{
  "n_experts": 128,
  "d_shared_expert": 64,
  "balance_bias": false,
  "lr_router": 0.000543,
  "norm_eps": 1e-06,
  "tie_word_embeddings": false,
  "max_grad_norm": 0.5,
  "max_steps": 7477
}
Below are experts of layer 3 (counted from 0) of a mixture-of-experts language model. Rows are named up (a neuron's input weights, with its number) and show model dimensions 0-127. Each number is 200 + 40 x the weight over its row's rms, rounded and kept within 0 to 999.
Before each expert's rows: "gets" lists some tokens that make up at least twice as much of what it gets as of all text; "comes after" lists some tokens at least twice as common just before its tokens as in all text. This comes from a sample of Wikipedia text that the model never trained on. Tokens count by the router's weight.

# expert 111
gets: "-", " and", "le", " He", " |", "|"
comes after: "\n", ",", ".", "1", " |\n", ")\n"
up0,208,210,189,149,135,208,229,169,271,200,208,182,210,194,163,249,242,164,149,150,182,246,201,226,255,212,251,220,212,146,162,207,175,197,154,166,230,140,185,286,132,190,172,194,264,164,168,251,176,156,135,132,229,261,139,82,259,172,125,242,205,230,141,245,171,209,223,261,130,222,224,196,208,203,212,151,172,219,266,189,226,217,239,186,213,195,162,255,217,218,134,195,161,216,190,154,162,262,231,170,201,216,161,240,169,206,262,177,167,229,170,200,213,148,227,210,185,254,182,152,244,221,158,166,158,252,294,192
up1,180,158,212,171,164,193,185,193,157,213,210,179,282,155,251,229,201,182,246,229,164,222,229,173,243,203,158,229,202,208,149,179,143,238,198,245,169,106,238,258,291,197,131,176,198,173,205,202,248,187,220,258,191,210,193,241,149,196,156,232,188,239,173,251,251,262,172,169,162,201,182,193,199,143,311,85,225,205,167,227,213,205,139,168,193,207,179,235,221,250,192,261,180,194,209,249,182,211,137,299,238,235,211,285,191,240,150,133,191,156,268,140,239,212,264,212,228,218,161,219,192,189,180,140,233,224,226,186
up2,225,194,156,202,176,114,170,160,233,195,177,187,177,230,134,190,235,115,219,198,158,157,196,181,224,214,305,203,196,90,184,162,213,258,216,220,129,168,158,231,176,170,176,194,243,179,202,215,317,234,235,164,207,260,133,184,204,168,209,171,175,239,175,220,156,175,253,203,112,223,215,163,201,247,184,209,183,141,195,139,228,157,163,179,180,214,242,182,219,219,227,222,193,188,174,237,163,179,119,233,242,141,215,129,172,238,238,151,178,257,190,201,200,175,277,163,181,158,133,175,170,198,200,292,166,186,263,180
up3,266,241,171,223,201,121,191,216,210,242,247,240,233,184,174,264,202,226,183,228,169,200,227,223,232,326,223,231,209,116,203,176,215,230,201,247,153,158,215,253,179,157,253,172,173,193,260,222,277,209,131,159,132,212,155,105,169,206,160,205,199,252,218,199,207,179,242,198,178,193,126,192,130,196,245,218,189,260,181,206,168,150,156,184,146,286,164,237,195,241,251,206,201,180,191,200,188,217,204,202,145,206,220,263,173,138,173,187,130,209,194,190,118,226,144,243,254,216,166,196,234,186,219,99,239,207,170,175
up4,262,203,171,220,183,189,119,152,193,203,196,252,186,185,265,225,178,201,146,201,166,161,183,158,253,182,199,189,204,199,222,151,254,231,223,157,205,183,205,162,162,262,290,172,178,188,163,247,257,130,119,97,188,127,123,239,178,168,153,137,251,174,223,213,256,97,179,228,163,172,222,207,256,208,163,197,225,210,200,215,188,122,178,219,197,220,234,176,174,213,244,165,175,211,160,219,222,234,146,186,218,295,144,285,202,219,224,221,203,143,186,168,248,201,193,143,217,176,120,227,146,204,229,173,183,255,217,219
up5,221,199,148,223,203,188,208,233,223,200,250,204,230,185,147,257,181,208,226,195,197,191,168,217,247,155,189,278,286,140,151,256,192,114,200,229,208,174,188,190,189,213,208,169,121,231,189,225,170,217,157,184,218,197,159,213,204,222,102,295,221,240,224,268,254,239,143,194,201,221,214,154,199,239,222,237,200,226,179,173,191,233,223,236,260,256,137,210,241,286,201,225,210,255,211,234,190,194,199,215,289,218,199,201,238,162,248,165,302,179,324,212,168,156,217,211,207,202,128,149,243,180,163,164,146,243,175,257
up6,167,135,188,169,210,136,196,158,184,196,212,185,163,181,271,255,213,205,212,192,200,157,192,139,178,184,193,151,285,131,139,200,203,242,174,150,211,160,255,158,174,240,220,141,194,211,200,186,237,154,138,197,236,287,254,256,159,146,213,211,209,219,233,192,138,228,153,130,166,238,132,248,195,228,155,204,145,187,197,121,187,197,180,188,209,153,211,166,204,187,197,193,146,130,198,245,180,261,209,224,106,252,195,235,181,208,125,130,203,187,184,135,245,196,253,196,186,202,145,221,100,161,249,167,189,235,143,166
up7,167,194,235,121,189,104,120,203,230,182,170,179,157,174,261,208,224,189,167,204,248,194,250,251,221,143,266,218,202,231,121,200,188,183,213,254,131,167,196,175,171,191,159,152,171,172,234,177,203,158,173,186,120,187,238,169,178,289,213,261,215,228,193,207,193,119,261,147,174,197,203,254,186,270,194,233,134,265,180,225,202,244,169,240,191,133,243,207,292,222,101,193,214,215,154,187,226,204,213,250,207,176,226,123,152,232,243,256,252,190,214,163,177,207,125,200,235,242,198,192,213,175,236,209,183,174,186,252
up8,209,266,210,232,227,206,156,309,189,186,162,196,163,186,192,279,148,184,200,194,131,192,221,202,169,266,206,150,131,220,199,143,218,192,199,219,149,202,178,218,215,131,223,325,142,159,237,208,219,156,264,217,197,157,227,223,230,261,183,190,243,204,145,215,198,229,210,194,250,177,198,200,219,148,170,228,280,152,260,216,244,146,231,157,169,225,166,179,263,232,202,290,210,231,197,208,160,157,228,195,196,184,161,156,149,205,175,191,290,153,170,188,167,188,168,193,260,148,206,130,140,197,187,153,270,231,143,228
up9,203,190,213,175,179,134,271,182,254,235,205,215,173,182,162,164,145,149,241,246,210,228,220,112,289,260,215,234,271,230,182,263,225,197,150,242,252,184,188,214,166,203,140,236,191,138,187,200,204,161,235,128,175,264,174,217,241,261,267,237,231,237,215,178,108,155,213,211,203,206,159,229,188,219,133,244,136,187,198,237,156,221,223,249,259,110,243,201,274,191,204,268,249,164,179,232,188,200,256,172,161,184,235,190,143,192,203,221,178,152,184,215,229,168,204,161,237,240,249,190,127,209,205,220,131,176,150,226
up10,192,224,273,189,161,164,232,231,255,195,249,202,172,212,235,264,174,243,208,281,155,233,230,183,205,87,236,146,167,193,230,204,257,309,227,149,234,175,249,175,237,218,188,182,170,185,210,256,179,230,203,190,234,195,146,192,223,227,166,166,224,180,173,221,148,180,220,206,205,130,255,244,216,177,166,214,176,190,268,215,221,119,103,124,240,220,232,193,218,149,164,200,203,224,251,185,187,268,250,142,159,219,150,216,205,109,276,238,196,175,116,232,254,193,200,263,207,259,198,190,148,205,202,210,214,219,168,203
up11,160,216,267,211,243,198,158,141,172,260,206,111,218,137,201,287,230,209,225,224,161,253,212,197,215,231,204,200,156,201,254,146,228,251,241,216,151,175,167,179,193,164,249,156,119,141,182,182,198,159,284,207,218,206,270,216,163,183,146,240,129,146,306,240,155,194,119,200,239,184,194,212,203,198,264,240,240,173,184,204,204,141,145,268,178,196,184,188,167,198,172,227,258,213,200,228,199,255,143,196,244,240,169,257,265,223,270,159,218,272,206,146,233,210,201,208,224,249,181,166,223,231,216,176,253,227,190,225
up12,167,178,210,216,193,204,211,198,221,206,185,195,149,208,99,236,202,285,212,182,139,170,175,203,206,123,275,193,244,206,166,248,186,264,96,211,197,152,166,193,229,233,173,181,173,166,194,194,138,229,210,220,159,152,129,242,240,199,185,165,186,126,226,181,142,154,227,132,205,175,198,225,278,190,186,214,160,221,196,242,204,126,226,223,212,205,228,129,248,159,164,139,184,155,210,162,166,256,245,240,139,206,146,241,227,244,181,231,199,220,157,220,168,205,247,167,155,234,102,264,190,195,295,172,249,231,192,251
up13,133,206,283,137,153,136,138,214,258,146,187,177,140,211,228,236,228,173,182,158,243,243,182,164,178,203,252,181,230,237,197,280,239,171,175,221,182,202,160,186,207,229,215,138,208,196,222,203,287,186,197,199,191,193,154,191,192,176,137,230,166,184,181,278,267,199,285,254,242,137,231,134,168,199,188,212,226,272,239,178,189,184,157,170,238,189,223,232,181,191,153,188,146,180,141,181,124,214,172,206,206,224,193,262,181,192,245,211,247,216,320,279,168,204,178,184,159,253,172,216,201,258,173,176,149,270,175,147
up14,283,164,153,218,189,196,140,138,247,161,188,211,288,159,220,196,190,265,162,242,211,226,238,218,186,188,196,165,201,272,185,226,225,198,259,190,207,192,206,190,156,230,166,185,222,183,219,174,202,203,175,130,204,114,131,211,191,259,187,228,219,209,238,205,164,139,193,264,252,165,180,245,208,233,295,194,153,176,260,257,205,180,253,153,232,219,232,138,204,230,226,240,183,193,233,223,120,244,195,175,189,212,163,185,204,163,108,220,191,242,99,181,229,283,277,220,184,184,210,244,243,169,124,160,195,264,141,208
up15,198,224,212,179,196,218,176,214,266,234,246,196,270,203,260,163,201,207,165,291,179,184,216,164,213,159,233,146,183,281,99,179,223,285,188,186,149,167,251,217,263,188,187,217,193,123,226,189,197,207,141,160,162,126,165,177,219,254,213,240,198,261,207,183,159,193,193,181,197,151,213,199,196,230,227,209,161,261,201,233,200,163,165,204,208,260,160,201,180,231,201,216,220,307,215,120,98,268,160,162,164,190,195,283,221,178,210,135,261,184,202,211,238,247,137,187,208,232,154,151,245,119,166,187,226,189,197,205
up16,193,190,175,199,192,205,169,156,144,112,248,166,165,137,259,266,210,205,279,211,137,238,202,156,284,240,234,195,226,169,219,194,217,226,189,209,174,152,247,205,181,213,142,218,109,164,167,238,226,208,245,171,203,302,148,195,260,219,161,212,207,227,235,263,214,194,206,205,192,259,183,249,189,224,122,192,155,224,206,177,184,212,212,184,224,202,177,170,203,240,244,166,169,203,257,234,83,224,245,209,209,214,145,175,118,259,107,182,136,219,218,246,172,174,244,237,243,224,114,219,182,158,224,194,176,235,176,236
up17,208,234,201,187,201,215,301,180,164,195,256,122,200,132,242,237,102,178,174,297,123,187,199,201,197,188,108,195,255,176,268,207,216,141,204,210,194,166,152,208,243,243,190,184,197,191,171,192,179,209,200,242,206,162,278,267,144,258,135,180,172,208,189,196,238,263,190,243,240,222,178,198,164,163,240,182,162,211,236,211,222,152,249,188,256,271,185,184,283,227,251,235,176,148,189,240,197,152,242,252,178,172,134,272,227,199,211,226,232,154,240,191,116,223,257,226,243,243,188,215,198,219,254,171,187,208,174,192
up18,194,201,222,108,162,198,239,241,227,200,221,210,176,193,293,308,187,185,132,246,222,173,163,229,206,247,183,174,192,172,162,168,211,128,208,228,172,162,204,147,99,153,153,288,210,276,215,190,219,147,243,156,211,192,208,218,187,244,263,126,164,254,256,113,224,202,181,195,211,178,124,136,211,132,195,216,173,185,251,203,159,232,171,199,207,172,130,210,206,137,182,169,182,192,139,235,201,223,203,213,177,176,226,266,183,219,169,167,222,238,208,174,214,162,214,242,209,291,203,179,177,222,200,159,232,267,247,143
up19,228,212,203,109,255,235,164,268,197,228,160,225,194,206,260,268,226,247,164,182,200,189,260,274,170,166,287,223,172,186,180,239,199,290,177,143,266,214,199,202,215,246,258,232,253,278,225,175,176,228,227,247,250,195,132,136,163,181,221,240,136,241,254,194,153,190,171,232,220,230,240,159,172,210,206,238,134,130,239,162,164,151,192,222,181,163,256,212,170,230,221,198,200,194,212,253,231,174,170,143,190,260,172,239,162,128,183,184,183,218,153,171,129,209,212,182,198,191,155,260,228,215,159,157,213,169,108,193
up20,177,219,185,161,202,188,251,162,169,191,191,209,166,190,264,232,189,221,193,202,180,183,133,198,253,199,200,185,222,264,143,278,132,250,205,147,181,204,234,126,270,191,214,252,153,187,160,208,219,154,180,131,150,140,229,133,217,221,249,168,266,156,268,227,143,228,184,223,191,183,184,174,249,207,215,233,233,141,194,133,218,141,200,309,219,166,110,202,215,170,244,242,232,137,177,218,200,148,158,222,190,130,194,172,133,145,210,161,217,148,180,113,215,151,239,223,186,193,237,209,268,173,255,178,219,231,233,181
up21,238,167,160,227,187,227,209,170,272,234,140,167,230,266,141,215,176,211,139,213,219,197,180,147,182,152,215,252,175,127,290,219,239,184,271,194,155,209,170,238,154,222,197,252,173,172,225,226,166,151,201,128,207,206,199,100,285,238,240,212,256,121,155,173,154,188,199,264,219,254,139,202,197,255,160,218,165,160,248,210,239,187,231,174,226,145,272,189,192,175,189,155,166,197,236,189,156,153,208,182,157,159,165,178,160,159,221,180,155,222,147,217,126,157,162,244,247,164,199,272,205,147,200,174,230,262,177,173
up22,208,252,261,277,212,145,200,244,278,189,224,228,241,152,190,201,164,158,194,201,124,150,229,161,211,274,253,178,193,233,229,197,231,219,168,283,219,215,190,190,214,196,260,231,177,167,249,209,229,222,158,141,153,235,185,182,252,253,238,268,242,262,247,225,285,177,232,165,279,210,205,201,210,200,248,210,163,165,237,222,161,192,178,199,217,130,235,191,186,203,249,272,245,190,177,244,227,227,180,216,190,275,219,246,252,246,238,200,228,226,178,286,139,270,220,180,206,205,238,174,105,159,216,151,131,206,212,231
up23,112,173,164,166,202,267,203,191,259,141,115,146,215,211,189,185,117,139,173,192,221,101,229,182,218,219,219,253,239,242,209,216,218,157,183,254,151,194,260,156,165,222,173,167,269,155,203,189,214,292,235,143,200,237,207,206,241,253,226,197,213,155,201,258,229,263,252,141,237,189,173,181,123,126,184,213,204,236,234,198,238,140,215,198,183,191,217,181,206,233,209,250,133,168,200,185,156,259,210,260,234,232,189,261,219,203,243,181,169,228,214,192,279,162,227,181,208,259,143,225,204,179,225,155,169,208,286,234
up24,181,219,205,149,147,210,213,271,243,239,178,155,237,127,229,177,167,213,218,221,169,207,243,157,143,232,217,240,238,198,172,175,179,180,265,223,106,214,217,145,213,166,264,243,185,150,198,171,179,204,190,106,194,174,200,241,155,221,215,269,228,198,177,255,193,189,249,200,185,165,240,144,122,155,244,230,233,157,202,196,286,160,202,224,250,187,249,262,136,254,202,292,221,183,257,250,145,262,261,191,193,157,171,223,237,153,229,178,168,208,151,231,227,212,178,129,266,195,166,217,272,172,208,159,170,161,182,150
up25,206,125,247,248,186,246,146,227,264,217,231,196,231,160,225,297,168,256,202,239,140,154,169,234,191,196,214,219,219,196,272,261,275,198,164,266,190,193,227,188,220,204,167,178,186,265,177,164,168,230,170,253,145,192,193,295,283,199,140,137,155,195,203,238,277,225,178,228,198,169,188,163,234,234,220,200,140,219,215,223,195,179,214,142,201,170,139,180,229,154,257,179,180,225,190,215,200,180,277,221,166,161,234,230,160,184,174,207,196,153,257,201,119,265,257,230,182,133,199,179,225,151,180,219,233,110,256,228
up26,166,212,213,156,128,243,190,243,235,234,199,98,165,174,219,298,136,229,256,186,173,146,256,248,207,181,282,241,244,223,173,235,154,279,234,213,208,174,189,159,187,208,242,215,248,223,158,208,110,172,212,140,157,265,197,190,260,234,238,182,195,184,170,148,188,175,182,168,217,141,125,188,165,184,223,117,193,224,243,210,199,157,187,224,214,193,177,181,235,272,252,157,207,169,154,243,187,190,207,216,179,218,137,275,279,212,242,157,243,114,223,208,218,227,209,192,207,238,168,158,187,249,258,204,213,164,192,156
up27,191,167,225,230,238,144,208,163,213,232,154,171,231,163,162,257,197,227,257,220,221,255,154,299,161,275,232,177,135,276,178,174,213,191,183,197,169,158,193,182,186,148,185,201,110,134,179,264,214,163,171,201,246,256,228,232,211,251,215,188,178,159,274,209,137,172,192,246,236,152,185,214,123,191,186,257,151,226,230,189,197,196,162,238,166,174,199,138,201,194,204,295,287,226,188,169,154,225,173,176,197,172,240,161,177,229,188,187,156,202,235,271,133,227,161,204,187,180,115,189,212,164,268,142,239,148,252,223
up28,144,140,159,208,224,144,161,172,98,198,200,133,234,201,233,233,181,257,275,254,157,229,239,216,223,217,198,161,201,167,160,190,234,276,180,177,222,151,292,244,204,153,188,178,193,146,258,250,191,244,284,258,183,184,209,217,274,226,237,182,211,183,205,185,151,160,169,149,187,172,211,229,152,193,188,179,225,185,317,198,234,143,214,132,249,206,205,227,177,272,250,266,181,132,156,206,155,193,263,241,231,224,153,214,218,196,224,138,237,185,207,148,214,280,164,190,204,216,165,221,241,172,200,211,247,200,200,235
up29,203,214,192,241,248,192,141,207,170,232,180,210,167,210,180,242,262,195,177,189,171,229,204,186,210,224,182,195,202,238,175,184,145,200,165,172,178,217,138,228,203,186,211,172,147,232,225,198,188,253,103,251,190,219,263,125,267,197,206,163,182,258,220,255,151,226,203,278,165,268,225,260,185,204,246,267,239,211,145,119,224,143,232,205,176,268,200,156,215,220,229,187,225,237,168,148,148,169,179,233,188,167,212,187,156,206,90,168,225,206,231,233,234,160,119,92,246,171,156,182,205,170,162,151,272,134,126,178
up30,188,235,261,268,167,178,204,214,214,176,167,187,182,185,214,147,136,222,166,204,245,204,242,247,269,257,261,230,231,173,227,193,207,64,165,184,263,192,245,249,113,183,172,205,209,215,192,256,183,205,176,135,277,227,218,204,228,233,199,277,224,177,249,192,221,223,213,165,202,248,139,229,128,234,197,231,150,238,238,173,275,185,212,141,218,155,223,219,238,181,200,308,185,210,115,175,137,267,227,183,214,217,219,240,218,188,156,252,232,204,119,195,199,154,186,151,198,189,199,220,226,170,233,198,175,196,229,274
up31,246,194,213,193,210,215,218,236,198,142,191,173,154,231,290,243,186,153,177,107,250,231,181,175,229,101,220,207,205,233,192,141,230,197,266,161,159,139,136,200,187,266,202,191,210,222,218,136,211,159,165,205,181,114,209,231,237,232,110,209,97,193,208,164,197,203,198,146,205,267,165,161,189,187,201,223,179,263,193,193,184,187,208,177,260,230,225,158,173,199,297,222,220,292,251,214,245,172,215,172,186,139,190,196,141,285,171,131,212,184,203,178,148,189,165,159,225,181,195,174,301,193,244,190,224,180,187,212
up32,163,213,205,186,225,218,159,182,237,167,223,218,195,157,225,285,240,252,222,175,191,185,197,125,169,218,156,191,197,226,221,143,82,184,155,193,126,157,219,192,195,219,115,190,184,212,188,163,235,107,202,223,219,255,195,192,177,202,184,216,203,140,147,227,173,258,99,227,154,217,162,175,200,225,232,270,162,187,227,214,205,154,214,164,182,293,219,231,241,222,198,201,166,109,213,237,126,235,146,186,166,181,170,134,214,221,142,193,218,127,248,184,174,137,213,106,219,171,169,211,213,174,232,194,171,193,107,176
up33,169,267,158,157,208,77,210,225,174,180,190,213,249,220,333,256,131,190,267,228,154,177,192,208,247,231,156,211,164,199,163,217,228,257,232,213,206,198,197,181,186,192,180,200,125,171,146,227,193,260,210,197,256,193,207,211,240,309,220,177,237,190,201,232,241,153,234,207,223,174,185,161,261,214,170,137,163,213,215,238,224,163,200,188,247,201,253,114,194,157,188,213,158,214,159,264,160,231,209,166,328,194,191,261,182,231,171,203,216,232,226,212,223,169,147,203,229,266,215,187,196,255,224,192,153,229,262,196
up34,211,211,209,194,237,241,230,191,255,235,212,131,201,154,164,290,209,139,253,188,177,208,165,235,171,207,287,179,206,206,108,206,158,208,194,248,124,179,289,228,192,118,168,278,268,230,179,184,244,243,202,146,240,198,166,241,193,264,226,154,262,261,163,185,197,210,197,237,228,165,219,203,208,211,273,249,236,169,222,197,192,229,228,302,179,221,141,182,248,243,231,291,219,264,173,176,203,231,220,207,225,172,193,216,149,140,179,284,209,168,255,189,214,207,206,238,244,204,286,202,194,231,220,171,215,220,197,222
up35,229,222,206,272,152,149,113,132,228,170,162,204,237,148,210,183,154,217,253,174,236,266,153,123,315,169,189,260,209,176,178,152,231,191,236,264,179,156,218,229,219,231,144,238,152,215,156,247,194,158,118,187,161,244,205,192,241,205,243,181,158,178,242,206,158,237,196,224,160,172,193,227,246,200,181,234,229,132,232,270,204,186,197,273,257,205,178,165,169,224,148,225,211,186,208,168,108,204,149,176,155,226,154,223,215,169,155,214,262,186,188,231,208,163,183,170,232,257,163,253,243,161,270,192,181,185,130,178
up36,216,205,180,236,204,225,194,180,249,283,180,200,185,168,230,251,206,150,173,172,241,195,167,167,223,95,227,251,222,188,204,175,230,264,218,198,197,170,229,267,185,242,199,162,212,129,188,206,146,202,230,209,80,234,217,122,250,214,156,180,132,217,238,216,147,129,174,188,172,144,186,161,162,177,170,161,228,191,261,219,177,135,153,235,182,184,237,248,223,257,198,132,170,232,206,158,201,270,176,198,198,283,240,272,152,205,157,190,239,204,156,211,106,184,196,249,199,161,159,240,243,170,266,235,201,247,246,237
up37,187,220,251,166,151,179,253,199,207,188,195,163,200,258,199,226,234,187,247,243,229,218,255,221,223,176,215,191,204,204,240,209,213,256,238,191,237,162,208,275,139,174,118,118,233,202,127,244,248,253,250,132,214,199,210,290,214,182,213,174,250,238,187,246,174,185,208,231,152,194,243,205,215,227,140,131,198,207,222,172,175,162,116,113,228,181,243,129,173,194,250,161,169,138,214,225,119,260,232,180,223,213,229,239,187,221,257,215,100,226,143,236,275,186,195,248,191,277,229,205,146,218,216,202,229,215,242,168
up38,230,274,275,170,233,250,184,197,141,133,204,186,176,202,136,215,185,197,215,199,244,239,169,215,197,170,175,192,247,177,226,194,243,221,149,144,181,187,149,134,199,187,158,129,169,247,223,163,223,311,202,108,270,210,182,263,164,253,221,236,165,171,166,213,226,194,168,163,232,237,209,207,151,215,214,221,143,219,202,225,127,173,185,199,228,213,172,194,193,232,262,240,181,283,202,183,149,253,264,214,135,147,177,214,129,210,167,197,194,188,287,163,222,141,189,247,195,157,129,277,202,157,206,164,254,200,144,238
up39,228,187,184,170,157,250,130,236,175,238,220,207,166,160,144,233,151,255,148,165,212,211,130,212,240,284,278,204,152,191,246,259,232,184,187,209,208,197,225,177,221,236,130,202,244,202,273,218,220,248,209,268,182,150,155,199,156,191,195,243,225,219,239,181,192,234,154,198,192,153,200,157,228,159,275,164,196,264,193,224,198,202,187,137,130,129,173,259,161,186,285,235,244,244,138,206,240,187,212,187,123,151,175,232,175,191,176,206,161,196,175,203,150,154,175,82,197,220,145,190,182,291,188,144,228,203,206,183
up40,210,193,235,223,224,235,254,189,215,202,208,194,230,182,254,214,199,196,194,185,239,189,232,195,212,155,257,162,181,177,229,187,195,153,175,162,143,180,223,239,143,161,181,169,177,195,176,190,186,168,141,148,193,220,231,183,247,224,190,142,230,213,212,211,183,232,200,216,109,158,131,244,313,215,226,156,178,224,134,174,211,206,285,212,291,263,219,228,134,171,250,195,179,233,124,269,101,239,182,179,154,217,140,223,185,170,181,190,230,163,167,230,233,157,123,143,236,284,195,227,193,117,266,203,135,196,256,152
up41,136,272,170,131,198,227,139,163,153,239,190,201,240,180,298,232,127,166,183,193,189,218,131,221,220,185,196,181,246,183,154,229,134,251,220,213,230,159,220,169,209,182,163,162,240,213,170,165,190,209,232,188,224,224,302,199,189,236,231,167,176,278,226,185,233,162,205,150,245,215,205,209,226,195,180,161,222,165,184,183,223,136,109,167,194,243,146,216,230,183,191,143,172,238,163,187,108,159,177,180,218,178,131,271,183,175,163,168,190,168,166,204,208,179,257,174,126,201,145,193,111,305,184,250,209,212,155,153
up42,125,234,153,121,215,134,139,162,194,171,177,142,255,159,221,186,269,209,224,230,291,251,173,169,193,205,177,168,187,188,198,250,219,149,148,168,174,232,199,170,233,170,253,187,226,219,200,144,233,175,222,206,234,225,171,195,177,168,184,227,208,223,99,151,232,232,209,161,160,312,220,161,270,221,157,159,216,158,167,244,227,149,202,219,236,180,154,196,197,243,187,223,239,200,204,223,199,231,252,243,147,258,207,207,137,147,202,137,300,214,254,273,200,188,287,155,204,191,191,259,201,165,200,174,192,253,244,219
up43,137,216,159,235,181,239,219,200,204,213,245,196,180,190,219,251,240,224,167,244,138,194,208,195,233,232,188,158,186,281,226,170,230,175,172,164,194,181,269,158,167,207,161,202,188,284,166,251,221,171,210,211,160,201,123,228,207,185,178,167,216,224,159,185,164,238,171,205,153,192,150,234,173,201,233,259,147,237,247,167,170,112,260,106,157,185,161,207,182,262,267,223,206,275,154,215,176,211,155,216,175,225,168,184,242,117,143,181,261,138,268,253,116,216,185,220,191,211,142,297,155,165,182,189,246,186,204,275
up44,162,227,221,267,221,188,267,228,163,249,175,253,257,153,194,215,180,198,147,191,218,208,207,181,254,214,198,158,209,169,186,212,245,252,225,167,117,145,227,115,145,166,180,225,147,209,227,238,157,202,212,198,121,129,195,209,262,194,227,194,220,245,239,248,185,142,138,173,205,172,215,238,188,191,260,186,186,195,212,265,285,180,253,234,233,227,139,192,155,210,163,227,167,246,196,227,118,204,272,153,182,213,273,270,143,213,189,179,231,195,208,155,218,148,161,249,263,126,166,184,116,199,213,167,213,277,172,210
up45,269,222,170,152,188,221,207,265,190,211,218,244,168,195,212,270,229,231,154,247,143,280,180,159,239,198,159,191,143,210,224,179,170,223,233,178,195,173,236,219,180,200,229,180,171,262,237,190,152,236,177,265,177,246,170,222,196,182,133,213,228,213,269,201,128,148,248,240,142,221,213,241,228,162,222,207,167,234,216,281,239,205,193,257,206,176,133,139,219,169,235,246,271,218,130,186,197,178,89,121,131,205,224,197,159,137,189,246,172,163,215,192,134,131,144,194,189,179,157,187,149,180,233,171,275,189,208,250
up46,232,245,265,240,218,142,205,223,247,196,240,180,211,202,263,215,208,162,149,231,178,204,220,223,238,283,182,211,196,192,212,205,237,148,108,253,201,197,157,221,189,212,221,228,129,259,179,248,270,197,178,173,185,254,163,255,205,239,203,249,251,342,258,203,165,237,189,220,133,204,195,288,212,275,253,218,184,286,175,229,217,242,266,213,216,189,206,229,208,225,210,261,220,268,139,166,200,233,241,183,125,239,203,220,209,169,215,171,191,191,207,202,162,203,217,201,273,157,152,158,206,131,191,191,156,170,136,199
up47,223,225,168,167,220,162,198,153,195,210,165,177,185,212,245,230,171,182,194,191,103,192,251,148,195,218,200,152,160,223,248,202,115,196,204,258,223,179,219,163,155,209,196,169,213,148,136,264,197,244,271,163,221,238,276,213,192,233,174,241,198,179,159,249,177,165,170,249,262,183,217,263,131,204,190,291,199,172,173,286,182,178,164,159,238,289,179,106,296,234,205,214,145,193,163,176,117,169,230,231,133,209,206,187,144,209,166,221,193,200,188,247,209,203,201,245,216,146,200,186,166,146,232,142,173,263,229,148
up48,109,214,229,203,256,192,169,213,137,270,182,242,154,180,267,201,218,171,172,212,165,164,166,138,186,232,195,137,174,152,124,158,159,201,231,177,183,151,246,181,221,161,151,251,158,191,133,164,277,182,188,187,229,189,241,251,169,196,221,125,226,208,162,168,221,196,234,208,155,187,185,170,255,153,168,121,267,209,251,170,233,206,161,138,213,159,253,280,260,152,234,151,175,161,175,217,231,206,132,215,237,189,168,189,172,205,166,172,223,186,248,218,221,206,282,114,153,189,130,162,127,210,220,226,216,191,213,151
up49,177,215,157,194,307,141,253,193,164,243,186,166,185,118,265,193,100,170,258,148,196,211,197,158,243,169,218,232,141,236,218,254,221,254,191,208,166,177,183,202,202,148,240,212,221,178,245,131,202,190,230,213,231,154,193,160,199,257,248,224,165,195,152,263,207,240,235,239,178,228,203,186,206,219,250,224,230,202,225,231,182,226,144,260,234,220,177,209,238,216,331,243,161,188,212,169,204,158,218,266,145,162,236,184,259,160,177,228,228,170,226,237,193,178,180,213,159,165,219,142,277,192,157,167,186,147,277,282
up50,204,179,227,170,218,223,237,210,217,254,212,176,144,137,187,261,184,209,257,228,120,199,262,222,164,229,230,199,262,171,193,214,232,292,138,238,197,197,142,217,198,167,238,220,228,224,239,175,177,221,158,191,178,190,130,268,240,193,186,236,160,174,197,204,216,92,172,210,178,201,179,151,257,103,148,178,227,221,243,214,146,205,199,118,122,107,205,257,164,208,268,231,247,192,204,200,221,174,174,218,117,199,188,187,155,238,190,197,211,245,173,265,236,238,113,184,185,167,226,186,230,140,172,178,214,135,217,259
up51,234,215,206,172,293,142,198,256,117,252,205,211,221,138,171,227,231,215,165,176,244,177,222,183,115,203,153,147,267,208,158,142,254,181,155,244,235,131,196,136,251,193,131,225,192,139,209,247,184,262,192,218,175,221,212,196,207,163,100,221,213,199,231,140,253,233,184,204,223,230,186,247,269,175,185,233,264,209,204,191,128,252,196,234,196,169,232,183,197,242,224,228,252,194,191,213,158,252,268,210,264,128,148,223,227,176,188,235,172,180,312,260,163,155,210,198,225,199,185,182,250,212,182,167,186,166,243,189
up52,169,245,201,125,165,141,267,204,197,230,281,126,198,213,146,257,164,276,261,245,174,206,247,218,187,191,246,183,220,186,217,243,235,214,267,169,169,191,238,205,220,221,200,187,151,135,198,163,161,163,189,204,181,273,210,181,247,246,192,222,197,222,154,205,165,196,156,169,167,176,113,185,197,230,203,214,152,213,206,243,207,196,275,190,221,252,221,233,207,176,204,201,173,231,312,179,132,296,264,179,132,256,188,191,231,193,210,189,164,241,158,180,236,192,239,224,158,242,201,264,203,181,180,295,129,162,136,159
up53,171,208,190,143,172,243,188,135,212,169,214,261,227,170,284,251,220,177,241,274,158,233,234,147,261,231,187,200,213,189,158,129,160,256,243,227,175,110,156,207,127,158,166,175,152,179,151,121,241,165,240,194,227,225,188,241,145,238,109,191,199,208,178,181,230,172,158,223,132,188,239,205,219,189,161,150,142,215,200,164,160,190,168,224,272,204,136,161,244,252,206,247,201,284,187,234,210,215,144,262,195,231,177,220,205,174,152,163,248,197,255,185,176,146,241,153,149,180,182,159,186,198,229,165,261,214,245,159
up54,243,219,132,185,222,192,159,248,208,191,233,251,168,254,221,236,201,200,181,189,177,239,243,198,202,242,169,227,198,257,117,163,179,249,202,229,195,85,182,208,199,178,225,191,166,235,276,190,179,172,165,269,244,177,255,172,191,209,144,135,210,273,245,208,189,141,204,118,184,218,141,184,156,200,229,219,199,234,226,212,184,155,254,183,311,189,184,154,240,277,241,198,241,235,199,269,157,181,189,244,193,113,181,193,218,155,205,143,265,206,227,149,207,174,216,218,261,238,166,187,259,231,235,168,191,113,261,230